Experts of a small language model: width 256.
Below are experts of layer 8 (counted from 0) of a mixture-of-experts language model. Rows are named router (the router's row for the expert), down (a neuron's output weights, with its number) and show model dimensions 0-255. Each number is 500 + 40 x the weight over its row's rms, rounded and kept within 0 to 999. Numbers have three digits each.
Before each expert's rows: a language model's description of what the expert responds to. This comes from a sample of Wikipedia text that the model never trained on.

# expert 10
What it handles: Column separators "|" in table rows and headers, and the article "the"/"The" after prepositions or at sentence start.
router:547455551454468491537513510526495533524494438498497581493538495493405530538520535495548485528480577473546473465447480439423526453496529488476423466557558477533520401445474562457489543480477563517503477460507486512484511456475415565414506464507457485486448491525524459515481531459474471466516560441467474455455511469440480515515480522530500510475547510571435517495528462432573461525532551537458551428462464528490574531505543525471491529569478509499487475493476546518466569543443546523501464409511530510430496532459484508519528509487532532539506494498472492532555489570521468479461495533513509525474530549495431606489533549581517485443481455509504490582484577517520558439452466507592465480447501481492482464483467385485523556453480569575545509425492505457484520471476473
down0:494434526557465473422563458516530482505465485507504554502545466535499501476560509493501486569510477415412540522495555516471462450513433478497533506499531535584528500512508471528597480531501477498527555442495461497518527483465534566468491462470506509513568460419528459443525548508493513442521510530386539497486529567507504485499501464498442483466577456486488516510460474453506565497499501473528460585493469526454571484568507517492463534557507476490457468513566499513478534448434537466412556460502517515459517483544492534446507505466514455476528444516513549481530534468511559541523496526591476503541473515526410542455550518590491466571476503502442480492498508470520480449445625533533463476518497487504540517452617444486415530554560498510413480527519557525434520462529470
down1:481495430533450491499546471527520494485546532500532438465517466491542575505473472400514492463545490475488472502512464519545491523475498534465537480598498469463483512529484408529499570484499516549525503467422428515425502604464529518433549477523520505476535494529570465500459451462498487524517558543470531457444577553496533600465497492432462462492496534543511566588535487512511505403473463481498519469517502517496550463506498505505429436471597607484499538454520442478463516495456551474550457450541459587504497469428539458458405465445491510496564527550432478438544516466551459470492485510517518537496499502521548485456484527471512530429499514535502496516466489410506460518623493464516486529521503528464528473477468520535475501497556531582480501470510537479493557492570478
down2:478517481532486448509528501411446506472425500399556533489470465463460560579554478597510529463467493439477648509497506525579472491569433534430446497519465538524471509500492481481475566505445522534532434498446437506491508372428472465479552466468447494519443524417522494478543515539558443449495434522530489522577462440540506545455531496490501460504487503512503484544441497478487568537499502459485517568534553525487480433489471457474577468497466574537512460499511571539513484536471485497522576486440431533545525477509507459515524503530521542429514490431451510556484502473479495510536481477481515480503488586467512501496532420444536509479485549465444514499480516465533587479487481457500488560488491485501524497461447517516461468497512480503461484551572499579503455503454500
down3:451513502468478432467516492566448576524521485532478555547435577461561521490515487524521491552452525476537495545525583507443500445484491484555507558478517465463536454413490532497562488600497527440484522503470547440542468459483469514536521476540462543578479470472510471530462489457493548538483537476500516539532473533533517505575491461523576557503509571519474509558472500524503462490543455580482529454525523553550556464473582498479544507519495471437478517446439468464514509479541448467455518525533458517467473512525500476473612526485535531467470558487554441568526448519441511492512489463448534534556524484461482537550434561464471534386477473558500480521565522490527496471536532470540465528435474569518528534529487524469473443557491533537535450572504458431541512467401437
down4:442503501561511498562454448483482466441449513454407520465465546542492466559462475496522500489434489462469456465411478510448533588500445487586511501476460586533437480479487517561499494551462548530515504477496462537458547516483487507523485407476493514486532482483484477541462556506495520525477504512520525462483556521516474524503515525556529482495512424492440464505481511493537523485480537477459536475483526478514530444443484561502531490516503552493540478475516484519448465449395498530511501470579453536499508489515530529432521520457429523449486546587459492509506530545544508524505454539482487525525613566494486533591575503518421514535475468495547491467495417535416495544483467448519533480493561512368500563485446461490432516542458524458584585509533498464569532414496546
down5:510495519536461520529492533457477475478560460480484550510481605472549439476478442438446491498515476503527550455466553512467502575539448474491532474445496555623490448551514491512501478554543539508441507591508422502546488457504531542527480469532527482434404468519533497498494454512430481520463549498490522415473516440571494629567510515449464547543469523500526509491491515529464486464493434528443480376499531518498444471505502477482460489475517501453530470461544451430468508505519552541534514481449469476479469481500463493430455498528441537512416521501477452472553514583446558507463518460511468543529563530542481518483519497482496504558479478469461466517492511507505488504473526557581507568449496523450563600556535491448489537490483466533418518462487481516555465419491527
down6:433593498489582469480508477476488475522461494537458426484541491519516466584477489600455492537423518533432439463419546533498505551505544447498466499530552497527512552461489479484485461502514558541504486503496572425477488530533479486517478432427538489513490459461545543481477540503466499529470493487483462469480477562475502481480469509494496547444468470510510539548524475526546559458507506501470596550459478486422498512479520507548504527474504550476527488499599469448450574475500530422479490527460536528487560540546496450521547497462512598512499560509558471507490449526561530384474420497572476480528421537548484526517489519475523496518531527449487485548587493479523544528421496607561522551427465504469490465489528464531541464535534516549480558480424520501449543469432529
down7:460471500473587422516496499516480475490488405567519523551502529468483540526461592514508536594509510497560433498479501637535588492508512459537436449524430568519529475454501449441513518507504484419531473506501445540521412504503490498400488547512493523440500548500497502415486562512539502507590508580526479528534467488508421482462445496476500464476509486484501473469432521519426462502513484502465484531494480488528560530509493469548508537442439515444555547469468458581521503514451477476453493486500502482461535465508466504515532508572457496471424515492496471500492497512537485460479528448437437526517457588521585511508595472466431445550469495570466498537534575503481491525533477505488508490575516498452518548446500464487528508493597482448467535463459464478489509517525559
down8:524526521503479473485510469517435558562456494491520465436488477507522454500460437468432499460494452465490480486509482530539505539542548438471489492529567423597377473464445441526525507512472472546528459401475458492483572475489556456468490533481453537476446469498435540436491580542442484471500519473509466515509543487534500525518487467558507556527446501512548440522512464513484567510415484466472459568467487481452431560503523511458542481555458455449477546517549501536486438447512580499579510491562469468456517482474538527480553485457531445530451451490570488436504488597543514485558508495502424544472569485508449467518539498454499530470500439399579545464497570447571507484477476482503519496484536539506565494477472516505484569520464443464527530557494508464517504468539550
down9:487440487550553449445543472492478548547490524582459573529493528453490456468450529481479550583477433464438555486476457502581493457515517538530532522561425504416456486510478535497484553469462445476510483516485445522457442475542573432508520454460492484511506515521505445469505490428506522419492490548532461489510577526469482453515469525487485469521510514442527495530486461486549509465485573492542488518480509499554480456512544438460407554461447461518492483480494452519492497521472506423534495521487497451535511521488467449451472530421577452537476531491510533435589488478489456467506448517469432491563578507497450532489488430505552581533494443491428501549504423468527487484454511532550482468521432495491555459560453508495564498461546460456535502521507516473356501518420541
down10:485531528465479464471532476472547487464583518458518492513500588448480520510484454527560566566484461456475587396536464469509442485485481429454469509466461556478566452401486516503493528529482565554500471471533505467552476537479533472463443467507497496538506460509480542475479533575474479471582428537542407531539483489431520479558507439517469502516502464508529503523474458515499526517441481484497573524438435456492521549509487476465534533442518506482545457542536445536451480445472502550366461439439446511471487481562519514448433507520448515457515527482555521629507516475513467527579467512517464485450446498465439534531514485483465481524468492533478550558580486511493503474485522516506472484553552497507540432459453389546529514465526473492519508482457494507522522532578518
down11:495565539555499473512491508513552505498471490500548460494478499483503489439520472493497518568520508503493549501481504446481535532421450490511495529558467465475515538527535555493414487491568466474503463492536493489527474540488476572456454511472515528477527482450471484498508490471593454531450529561477451585556534470482509529543529508524520475505477463551567468444473483515500529493462574432494517411564567550483491476569477536571521558504449465504454515507517455488518569554519529545501470493497555539540539539468465490440487461505454478511545493524506505600501503550506445360466411473485468475474450518466502521519524481463543451422527606499423490462494527503426548411458542497564548503430490523500507518451475579476579468461538474472496490506614513553519513494429579
down12:431498523492456540504499543505492451577509564474520463580456562493564398510540483564450446494434511477518532497455560482498536473553487436525482507447538622523528486504491541500486435537502513502429520511504586473510458467540511520570524445484525481483461485476506576503529548478505517446456565517470548486450498492474524475532519516518473490513518454378432559522481482604436427537537547560529509495557586533510435480452467510470497478490436511460470530557528496468498510463466487509528546460524545551568472514489454502497474460505504485442509483475488465429513454526557468554495538562481504521535459441532480510548531521474481493410524578526499503500452570476488408502485513519540461470519549532461505528454501535472492526491504494521549556493441621450534538459495463
down13:471528447457477471504531509520446477514494470520518418518462531499494539538577536593485467557519575496492543445442486458402518480477493469504479418540498443499467471522526473432455514494473499482569545558473470468473533423603436539529564483501515518447449527471517491498433560540452422579531521486525438506483525464514497557513460540486510440529505447519513542439541537513534502516454515541495491546520485452502504458521531531490503466545446486473474466491477540512542484427553584436513518486463504514452490445525480534494467463550504477506513470515516417470508571477521471563572547600430464614520441471408525510533563489526531524602527517466543492515481464503445533418492501474541512476500477472503464502441576571478474476533509502552504516484531464509498442506461444
down14:450498497484560471448534492485454563459494460446460543517498385484514568455578522544452515555444527449481459525530446527445474501470491460547513467506477531545492449522453508554460451447501488569529520500490484492494603527535494525536548490568518438490453422497428471519563614505511499458490493506574506528424469475464477473429455589487478429549570504519448437509527491539454536540427546467507526581516529478470506546504488515509522468591519455493496508476451529572536505527469513509495493495521517485513502547514504617513495487483457481529482505517546553439522510482509559539536522518610501507468474421520455501509499533478500553461528541473454525465410518503465429488476562494529435489460455533444519510495468521500465510584432490514467541546501495476579523513529476
down15:518507517541491482513518490527521454553566462526511529472513460501466494446507479468529545555530471390537540559453447519511498471548470455461486501515478467561498458446502434495533548452482552414474486438513535502497585423482500546419534468573430525478473537507517486491560525540533535459527534499503479557517469428503517498477586525560487501456460556513552479471506457545469499498573455475496468482481515488527544459488491508501524496533489461497520483475455499513487483449464519347437444444544556506486556479571584474526562408510490481520511464484459514479549507491506492489502480584528505501516427503525605523442548474536424504475510574509494480561473581509542493560509497523544548432531573492482493444508527466476537509508517483504375463548487531486542519472576539
down16:486488541456513530535513559542531462532497514509611460532500469478565488515511492464509524521572540496473484429470513450561522477497481509541526477495556593568520521488494483481477468524472443500458476492494531450492507526504442432587472514539498496495500553490456504504556479466529454514532446497551440464366496530455552506521539509451502555462457585586548444472412417529522526496467548487497605435510456484522473546470539475438530539447486459475502504572459479505528399519501447477436432455501492410548506463471535493472492549501482475505500498541511522432474527494511520561558523534458528532504458526517477551476508499489569576533520567515588520524518420447491573509533478496518512438511509452536477472475524500494469523483512473577509470541490527547579510473580552
down17:434504472468487518483513534529474458495487524507510496538420519513531501611536498542513509474431541477511513489542546489482484461430524442530509468484490487503485502537486412461507488458501445550518429469553553494465470450532456485562565508523493441450526544519498505546525509483455471497512472438524505490426493465512528530435501550492442501546571528532488362466529506426516543487535524519507637479521475461592471450534550513498489461507477491548438519461519506486485455443544533541516534522534556508537401401427536424492456495510473499483473492497400530491448498516503417554496511487540459493504486484536518552467552465535426553420568421466497445504500487541510440523491490503456531475576539573407495511488515488525476496520449494442514537523489477495516438471498443
down18:477490476437419519545494529487458552482432467494464470550505443533490517540531472453495539475564560445498501556492514542497528417511506508486546501537525480438502500475571486483470492589568495486428524493554475517461430514508571510530423541487577473483523475498505475577550508477524466534553490513565565467494369422492475492572590569469482442545531558532514515435432547505452478536478437471471456414473494484537542487499495471465487584503539505497507487490530558512477512465519489465467495557477513463574503456529489516499572473454554513483509429511458480495520516521498488528517445519528504528568503546492463558533493526537519478499552488530496507480573561568528475573535526537504424457496494547440514514511490457586543519528525521530417493452519442457444429528574485
down19:531504469473548483531545500501457488538529486547529485541464461485521565453547557503482455527473495508553480536465503490471553499553439481526507542515447481519500517477508475495558550440507508515495502537464481535535484470476479590491477415497470487468479516620477486576572532480502497487435559502505470474431558456493507537565462528476506529472540506489505487529520449465416475492454505558448507498542398470576505459512465544424505471493491565503499488448484480522478544526447536433415565499514509500472457581482458532476482477505485536489509491562464560491535515551480537449510466486449564527490472460382491523503604455587471514527503525506354476490525527468467470521459609464506456516526509562535511503494572537467503511544525477536411536512477450548408512482514538
down20:486518505483500532434486443414479459473452530548475422417527526526470478524561481509560552460541524427540437503487478528536494436521469521510452566500518475450482461486495505441495534466565546484480571543566497503459503492520444417503448514507479477441485534482456510486568429541550437524479520545480445527564503464490516476502454519517553505518415480511541468444558408526496510507498536543518475572496482475469480485504509487520431484479574447550459537497486495604479509524437493526514506505491509540506514463467479441505483505521485486455490444515468429542496456501568555483478454483437474533401435481536480508463478540568531492469477524539407480467518549489534502483527550549480421536438549483546557456476559540495463433557572549586442454524509440460463543490460460
down21:512550483447520519462508566467452505446456519494457434475491460494521506455510533480448515478512437446478489446531454475531399489559533523507462550525531476563476527517444483508475487479527501528507443476496575487495539487505445436548513498540443545549462485489476509490515469458513497491537489515496512498548457452463400456498503433480441507438530496531469405470511493520449509517497446515611522588501568442509480490517506503455547483499541448561493513520440504503576395520564511475488503490470469510522486500440451440475502398576562482481519521460554494484477507491548522448457573443508546437484444466538405522485503464526552519458473479476518476529615512513509571490496554478516488472469465486431618502504463435483550534412508548524550488461457547490528527556520496
down22:523479511551489556530542500469481508546536477508511458497484504465520470545396492486538456484581462594527426551424460524532588482492513548485484541504460458491589479505513546487511476521440499460512537511533474547475533564504473538486586468425556477534524504508545625483467455469476541497565463530529483512490469493520494549518493518474415449531511500464511491467519449477521512504585484479441544555497466519519468519528536439477489528521522582536555540497499506550503440547561555483480449445529516567556534477513523446546553481546455454499493434502506530448516520555562468455499542477535526463524542485520490512535542533537514515651541466505507458548553483543518490502467597492527459494464482510525499522547498438426525559421541475516551536487429484512554581535514526
down23:488454531525534508470511510627529549459432486553543472472541511526513517509490579505503508497487504512512509421486495532584461531436566458504556474463495490395495488427535563513512500550462480606539471558521436493492471520520430490566488441498504511547474546518607509489466467578489543450534602533477507488503477504511406525498497498469500574485523472460500434516463447441532463502454486515475471500433476554482470493460434477475455476536484511495478490501525485554564499549480437570460467467483548492536563522546436492505547483456519496474506544516488566456531566504537499576480458561473555465588533428475530541504474472556470561471540474530515533436501458503600476489509529518471547491511510491556495523487530500472430475445510511506495436506499432406545479505499530
down24:543544529519510496534573486557473518455494525566516483489553469487520525561524579540473468492440481486524459511536445505554491509538535546441409572503514465468529612473492526541471541518468415517531490536515562524455506528526460509488479543527498539470479575512416478486564568468487496464491500491416461502455509485477528541519502537443551440507489552504465401481441418535477492515442498512469440628466466476502479520536505541496476543515564461485493498479434443509505487515470554512508504452452566526482545531449510439498519395526525551472522486536510515464475454491570539444460522467492577506442506497484542489463517459544478492531489516558355501513543523550512479527487498526498461537482510470495469537443502447577569524439560545476511478490503491570519482519479413
down25:484399469419418531537477448403514453550480470494435428575456494455512495436454482492542518420501583418457504496499526518476489458523521499486567495458454542458562581445468500509491462472529557510447489460452487402483484536411482519512522484531493505494480526539488535494489564493471531521495477516543480418533471546563457497570510448539543503504554409492510532521452494574545521569505468532582550485569448523483467500471496465411568474514539529548426497528486562512549518431521431560515591473473524530553502461438480453481512482472503524457479538538442467456487512475504459530509475439570497489470483533518507516513512576511505450477557572495542517521467519527485489481475445560464511496492485517498501411507506500459443460477502471494493511477460518457485442503507450
down26:544464483557466547490519528511521433482490453558533514453453529476485427525509521506489552487486604557515509540496517533501515499537452515463489436546506411480523509557459483479503504484556556497476408529503501453519486533482494512520477526429478515468493541514561431486506545507505496503469476465455492470571536505449534468456529432515536579537420542580431489493445519492464425552470458461496511449515518423499552513521528570526494535492491475525500505461522527468489505501522517504461484451508451496523494411505492568505472454450466472546476559489468497514438431523463548410511467397490490483507525496520508498539502531416518527389510552526369597459531530521509488481475546618454522526460536511467585534505525423529459541497503531465443487500501586530490458491493552
down27:526452409509484516599525454430439527506553474527471526455485514514513501448493515523466473523502492494545607502483489462533531448567517525496556502469582470536463550498463544508468579523512518510531517448455576453558492540421484460523547529559555506487548516472474521466539495494506548538472519493512483537472514511507514544463469516475427491528491550379465468549500495521564455547523517449504497540493487453521449515484530483556511490477545454505490457567525510466519427537509497541445465439464543475540446578522489519531452531468361504473523490559452514535442511564565507518544561537457404524484499502521527565520530521508499505487499518550494500549547506563468467395500571544480439466515491482465507503410468448502446493453433494520530541483554533463489503580532560
down28:533574502478566529489592491443513465517385388426530511449481516477515430485477546494482503485479479563487508495574499509490464497473593532434459485511532468482516493473439474517523495499493467544447458509559503495513507598481484506460516495463488518531527533507497480418561512423488492476529558499508485535536475470494551506491399493459548541485439524503542610495508569491496485538534491560483446545566521495491529495519536473525518551534535559498531537494466505541417510479422536522475538484457442490502475503479531519444523503499551460512459401549518536449505474545531554419536588515514488473455452529494516492514515467525459540496473434456557558511559455498560523504496608429540500537489506524474530555506549571419529527518506510490529495573489536446433512437505480
down29:592482532506560500528427484498535515489460506549478563494502523507538468447473514502506458420464546544492523553453505508483447460557511575464608471519476487510449482536478512517460550581488510481514466459499529532541487454520542551525531533544438481497475495508472509487484497450466589430547561535519471501495484501486459476566555591412589507485538504471510515465442514508478426465467489521483521554479436564506509449497504553490486546538539521512488461449479473554465488488464457471473525500511564562532461591475523466424494529513520461508499501529511562464506512524458475539552547502518459578504562528455564491446536525467506548595435407565489439445523581464473523481496563515530526514533518469519524470459431441546484489506484457503585551505510449563447407509488522
down30:539486504460455469551490411524552511508575484484545560531526488461525541476507552432520488528506530485552502553502460475445525509540497428429540419607490410486505450498514469547522446433529483442530519531511490575530502452522528512502494555444531482448503470441554534470454548607570439472431514473544549446526497452527457547462512497486475520464475481574493552528472514512453524544528513515514522430493567548477559526487456535505533472463499609435515545472531503504575513500443529421457523542547538472431510474479529518479456554478510511499506480505466509531420487492576492536533459469562523519424468477523535544492495517484545508514521472451351466431480500484531464492547483518504454454500499515503508513448463445476525463463464504535485499467497415483548562510476504
down31:491534562467491536574486473442547455437522550502576455450461604470527538498517462475480390491436460434522449431518476483483560515479451527525555460414530501467444515452544581538514572478474518488493495548486462479501518506499546468521545493500487506445493490527480502566571479495521458465484556487507519541491484445503492601557533595437487456469481463510502460529488447476581463524491475472499569405482491530494415509530436528540476548477521536440484451565513518477500522506469513544504510477535485433473549470573517511552559507492561440494480542574421498491566483442520524467570498515491514482478509519457466514473434447496489500519500498547587489537561541428524612439540491486479488518451446493519512512476563542486512539501470565479516461451506488498481474530471488
down32:563524533491483491429538460474474523501541434494458463534515478462506557524487513532533500468549541496496497570519543478441527545484516524539534479561508546500517505523439536478438485490503461525576555438424551526439497484560461589467534484558479513490500532566548549530509463584513440535438475363526439505449458483435506525463558555523434394545450526498527514558534503512457515536500491487474448497468520452444476510571564490517493534478578540524480488503494478498499466487513549528520564496509447419446494449497509517520471424461502546499502480474605480522439537499518520486515569471527525493487537489511515524523505452486432543537522467412520494511523510499530527469529503492526475558497408450567499506482487563430468511530513370456484476493521399499491483444536488
down33:452474462543427440536482472471516475421463532480479556444516599426473521525516500463512523470492483497488423519466575518511486545590509575486560536441520467516496525516560543450522534490516542466640440480555502560476490566489478566555492388498488489505506544491452499549541537519441521580475540482451478534500507550523437491488542492496511523436481409496555485458449505459497500481499547533477473480536489455496459499494480455463547526559469556553491491507521511448375546497462470499470492491437508473563504559492520493507530452591456512537541512518506474481429498545504438553502457532474472415529511510495523526452494520491517490513527454535466550525458461449457559540518463440442467476463456500455559491516571553489528525523505496578509469526499533485510472572490433
down34:424464468481519514522517560508474585555497526555468542473544519580450495528497456521519408547485547512459468495539465522503513487487483553494503429513471538498509525511483434558514488482499539527508503497439545477525480451506498434547419518481566456519473523482469455505471513523436569545522525494428516508526471519510552449430467500514495491493479483546561508547480501497571568448505521505555492543559474448512545512507528557528509535506433572489527514493450533531449497519489514535498466409435469565482500492514489568511498410491522495490464459504585459445504509612502559532445513483503558475502511444524463484480460470529496512423463562520305509504494578471458494552490465467515447596478537465462592524549558521485543486488503509521468510524482524465531481494430529
down35:452527500463458511522525517509528491497529441432486400514525487499476530462488574494580496512554538506583464546474463559473521433562510513485528472428466485453452485478489526514509540525543537559503514419514484508434506451524472541550461514500494546477473494470530471520505574483518498499531428488542507558508544477479523525475488510529544483524483457483545505542480504504448491472469510534505466378515551508564502554537486582467458578464466502414577535496505517517507471557547427508428514502582438535492517518435486512515397428439487503485540572535485516474485453535473521491526485492451425485486496518486567461519497515464485468518435521434463538489508613443492490467572428568448537412504479487530499527539471515516453440497439464508490576458516420578561504513522487
down36:503472543562445498513461507466489507569500507391463498451518483557482472531506489484392507509527549512453516477470549525472473542520482498482561563526441478537507450472510552429536525454408481504525448464545508549474427513422511492538527493593463448510452527498524529483508501490504603494539500471558470480491501459513481533587505501494558522530470448515484512500408435461482427457471564472518428519586466448486553526509564518498465537552543515447462488456450545544574524516517514467531446505511504516500533497536499442499519537562568517473501594510489448424549501498506486508519532511589556525544530461478475483581593502522458576535508496496530471450501528504607524517459484487525514503518539548519522498534535481448442538489452511447526518416480538479487530454492585
down37:442418556501468560499454516597564503489562446529514467529477471463515595489512528429525546521534527509519424442517516463529509496537529487485479447540465463513484445491507447506534578501475490483456500528461493487489489512582534505477479484466473485458475482421512586485465525513499495493460553506476488559537438489521571489507486488484497555425564494512468474492473515507484489494491461448462498568458478521543491517467410533446546429505459502564422510499459525494521426461468522475506433498491508495577506501427512495518472503526459524511525477482510603463465453465445463498537501532433466500419459497536498528454470507525555487495486463477466498532493602574438576517514585465524522549531416507488558533584514531541547495481513592506490516502489437556611489454443431
down38:524501468487471467431476480438490545506472518460477464507489482558476441449436454445535474566538539506464499570479542579491485496517494489473520455523536500505488476540519508442485570492474480445498566546508539531458519505483520516508544497487472538480478501565561545510473524487533498517458436524445420496488463548531451505560564492510463493506535523521499572493527473497480455494491563537447483582453490536489494508491532487474469564474446509483497475511539517469520493527537510468482512570509527526482483545455568499352509433465467592524577468491430501489427555531556469556474499464504479444467418460457408473476504521549505490442479507518340480491397522502491494538485521500509460597459431468553460492480512461519532561492497491485396508591556529517517450507518479
down39:478512530491468523512509455585539406476521507583508489602543577475570525479542550463549467471517503473468486514566539442391488440499471570526504569536482524509433450559460591494513482506532548426493497500440478515500496447459550516463508504485549481588447519584465468485436605531545519482477468495559472514482545516512506515463571566508508531512480525546583450453506480529488504492462575468494532501504538549476486395459456524553516485525509424472491489466547499477458480512439490479497499531514485497511542465430469505465490505483515524499550521506504483542453429507532478567554525513487486500524498542404436498549494432468479495462516534492509535475486555454529479510457477435549470512512521478525488541423465441472536566567462535557502468497500496569473524495602474
down40:536486430488422536460534499458511483527535489370502495502510497537481557499566482545537508502522473466468502459476498515497514533501487526508498566500489428487476512488456467567583486403580489510530539512473459462554527493449488520476517486579469516463514491515567501506427526442517511505475462525501486576491526474570513601478504610461518487481515419545477354460529395470566531466557470480505501501442507485505602490489538478461500517432561527462435463514491517494509502507523555554513497450413467483478505496553478520489469442502467527494502466513482489557469492455567502538521499460467578492495527480516533523640539514467538527460549510473468535446575525509467483462464539518485471517490523487512450569481507503484515439533513483504535536455453452514605530520508492
down41:520485443465477513519475509496406502448576539471525499517549523510511514487519432496455503501516502529481509495520488564506498549584443513547581448484479524492514548495446528481560487484438478499554493488477494476510444501489453511499511565512458542510478517509463498494517541548511494496481494486473519539570516471489486480506507493548493535518449520483464502523540516499463503457486489505460521522535572556488547528515479471459559482534474441457509497551529532494642488523535420516559612498476503511598532506478394503494475548401516461478589545472488647476515512478532489447525502516463515532523576486502392537559499502494500566588526572537503590530383492469452518430479486526515461467530479481487503457495528548546417526480510500502542442504449525508496481393499454
down42:429423475484497491491478490398513555483485482474469537567560466480574477511459498507459477545415619471450519493376487541525495468517526544501457479562505532504502514521486453461509550476507491499468480480474474437467543500499563447410475515465561504487575539551500532498510514484553385486467548451572565545498544490533477503569467528556474487453502481491567493529435549511564446570521455514500439392498521493516504473449529577484453462451563461482457483581447499508491488477497479451478525440542508520489519504474502507452551467500508507517560483563438479477485460546513478442470551494510537454506448552500397489485553526456453483502505509506508467471510477546565482477483540528486467525487440439468460539504488449487548558535582481477512510554454453436497502513493533
down43:461453484522542533490517493488510483505550509498487641521466548511552516534494509434571493490451529477470487471505513461528430493529522492449501515475429532499499489482536525631545545479432508486564596502509588476395504523453473499488420473431515503457537527515501455427505467515533604485442524480430505497523505436494445500533467530501541532494530564508538482475472463443595486511475427548506604543489475491508487504508537535490476514539533461461512555513560540517534564526511527511529504470485532525499510568477479551531506521573474480491449490492511506482437485549522461448476504438448499505539492522521525517449495588590488519388453586452444489496507483487517453524520444508583492529451537499543494531480487507436492450455473403467521532530536500540467479540477496
down44:510528478520469467522503496448537441505486482596499459461484523476516498572475496430587449464530451475617449502522549471520561401495505516525509534462563463492527481445526522499457489521499562513501509524604491466436509540515537584555488442450504467508574447481562527491518545566499535503543494487475490458582541551493441580406449455464464510532453489458520517456567540470494457462519579543551492409529489482531555525407557556536543460499453544507482519475488492474511481487513567424501496486515474527433452478474464497505529573545513443501477467535507478504502476541452501545540490452531520560539573503404450475481542503494501532485493597477493508564476473504459479509498516472449479532553549481415484480504535484540510466554490570519507451497551517462497477518507486
down45:511482552480452502587534444517450527434444445546512532478564544489541533495506426552456473512500479440470552446544499537501461492520541497515459526478483469437518495553552464475518501500518496449538550483494476495493512510447483573447493457463527509500418486495524446521424510558506459480487542537510573599489515510427507482537544462497509425480510517496537523494556511463472501462508468461474508646460473483502484470515501440484515510451514519537510513580436445495527466557503533450549573427504472596463498510588509449463546469456458524508515522443505503588507523456485411482508529555497580539501418456452483528519457464462508388612506481493481495477518513522510499454513488470487471570475469557491460533574516519547495483433523480519494584532507542477507562458499492
down46:507585564502511413484531510525452427483506569489495544557442455521508507549537445472499435404523534510471495417473518570499465551489528507494562617467458529516504501516488395536535520507515549464488492444450483490503503442460524468492516516503521463458496486515429577528458473524495491489477460564460499501500437489469575591493469527480552505482527570547528467539512475491526462540432492457508435498396502451498482465468583493474470551481519548550433478451451507459597470476525529532508465460537461477464477583539450525512476492541490541463495484524531474478533536436499545515534473486516517517560464512567497484559482532491509493532466520482610436487436530460536521561477489540493518482532498457498552528419474528507467530612436517559525473519518468486438493458512512
down47:519528503532416461497504577459579473460554476482450516571527510480509535518470452500526544485487528460443446495494511443544429495493459566518489489567537477478528502467535540464467472525565590526526434433507482527485492488453533486506538477510521476450473420459479457564525510514511464498481483580554502524520492489460570543512518497532573486519559553494528467549531490547486587470457479578459528457498507424443565439485478516505423428557498530448501493409455467418422477457529503481494498469581541481554491462550512585508485466444500479534560507505455513507472464495500595524533500487533471507452582545488467525523538439493475570448541433538504467513455515508561468457471452462521477511444485548538478476473455590462498456484537485457463525519548484529553450439459471
down48:425457419557444475489495494534549527477514512493554480515481458511488519461562493476469473524532505530503450522503502505439530513455537531506494539542452547512478442500521577517460446484478431486558495424460602509517527490561448456511491519451533467513521461482459463444490530493476540576509451504442450463514502475434500545440539385557507509531505540507483538570481516459508559435537541420508477498512494501543511483465506453515488498533537470483523409459549486478451474452548504530523476472583400486533482474449536510506516479523464526535475519469521426517464449439518582475464494512497450536453534587493459553485472455586478481483464497549464468533547516527458500545509573533465522425565400535496460473479496488576491498506538466541435538493498562574473441552448573
down49:498581563562583493512549507572534450554551511468516488548458534525500490518491503451508498490484501466498531507552432577483520415493520490465444491466457501517496431466489507479435530478515550466466396485569486491486553429516462504497450551531451495564427506516416414445501478509477463453553467476468492505471586400544535535499518473483445460512426502480493457460539530514540544449475429483476497417507519512451464518407530547500478512472458552450519495490450528511479472458520521528484468445472489480484523556471579448498543458474513482487497440478497511492523504474433567479521537430414524547518471494530525468509511495469422439463499488538492478547504466412527452494568488492488481452544442503518505529504500546489441503473395519499445467524491488489532483379467558
down50:470549488478468504466467449522503514467520443530528463507541532563464509516438533500452505454459481418523483501493530479506442563459451523517507536484560459508498487474415407424412432543531517512522519521509557520525474474456476453460476441540536511500491503432505429459507444524395483472440521439513495467462508447571508475494474467479471569493437478431511444460514477493484484464513461526491525485494529476510500493565474584485476447471477393499510556538450445427488492530477479518519540484491493480550527511560513433438469439556485530570543565535478406496518436435478513453414454504526523422496569516497467503390473480467542539438517489557469499542511551510521479521498514525511515551463516544524540463447462528580494545551541530541447471502504570510532551498568512
down51:542504425569528477529553446470465433514402504548499474464475544437498489556485499528506456551472497544528421539454469508474520492512475504517485591474505427508506489524499579456572461508454551481520440562504604505435369563456496472459471472463555496503513460468533472523586523549487512489493531512547455573498529531537517477498522473527451515545457493465575470472462478499494477503485528570471464488559504434500509490497472374473495498569511514539576541551520559482443457542545459479475457536543463556504487463492504556535503460573449536510546512491456530507507481458451502494510430481572549459531500485493505535498433452416478505445514471567524532491566576532448474505477532507464433519519537472484543452496482433540481473547497460522480483491530529503415465523479508
down52:549540526435482521539428479492476483543557473470440491538518434518427539448525458472519568614493498582562568443491455463414452560497477497476479471513511517511515468559521485452525513533517486444483515448499468424584513484506531482620503499488505424446498452526561547532469549512451449514434471498465531551498490527517519488554547503455433465512496476453542497514480509487522605559462450450515512543482526558457597510524512440457532536454485524517457547450522513482506427521513521467511519486517539506492480538516447513582530538516437496556519534566571507527502534539507456520477489465553509532467498565489509539510469559469521551577418537518471542543492514482572498511507558497461462412523514479495526490548513454488449513437578448533546549485515547510434507480513504
down53:471537533462514476499427451490503590477543482469474487475501521457513512496494495487468487462459487522495483502510501456580461536541496534542511596488503497443583474439522463521493486462458484501533470533500551494534541452538483492464540480438512476370595471484526533487474540458568564491523498565405565511534484466439552518512505459489505470506502510558381587425589500570526449515492493489569470482476457506514522459452490469477505522473498496512587427505505488489468521495523448519520546500509463528431478477516582500512488577485437555586498533454483473514480500477506511440462467513431545538482505479458444549495475551506484478490507431591582546506448491519587502456506525491593451566495475503538494514582503525477563463474456454540438518475476491450510489460530523
down54:508546524469496551496482427477484530447461476557538552572491573473456567515598456515519485599502516448487475523546488543497525548509578480463478509497530449522417509417468516559495521490513477550488494465568550528498469547526462474561552490486552461565494512409431557441498521506466526469495573438522540456522498540526502481501513518473527512451597510476529509505488451447515501572439546522435500477511463554527503574522536533479534458486453519519581458531496452507558470488502510460518465498525494508535442419478513505504577460568554467582506537511477522574504495511492494567526547508516546519513421453542477532455525414449455473555500532479529521465538514521489496500496528568539584476480541487488466525406499519458536500477473449552549501489449459479532521510616489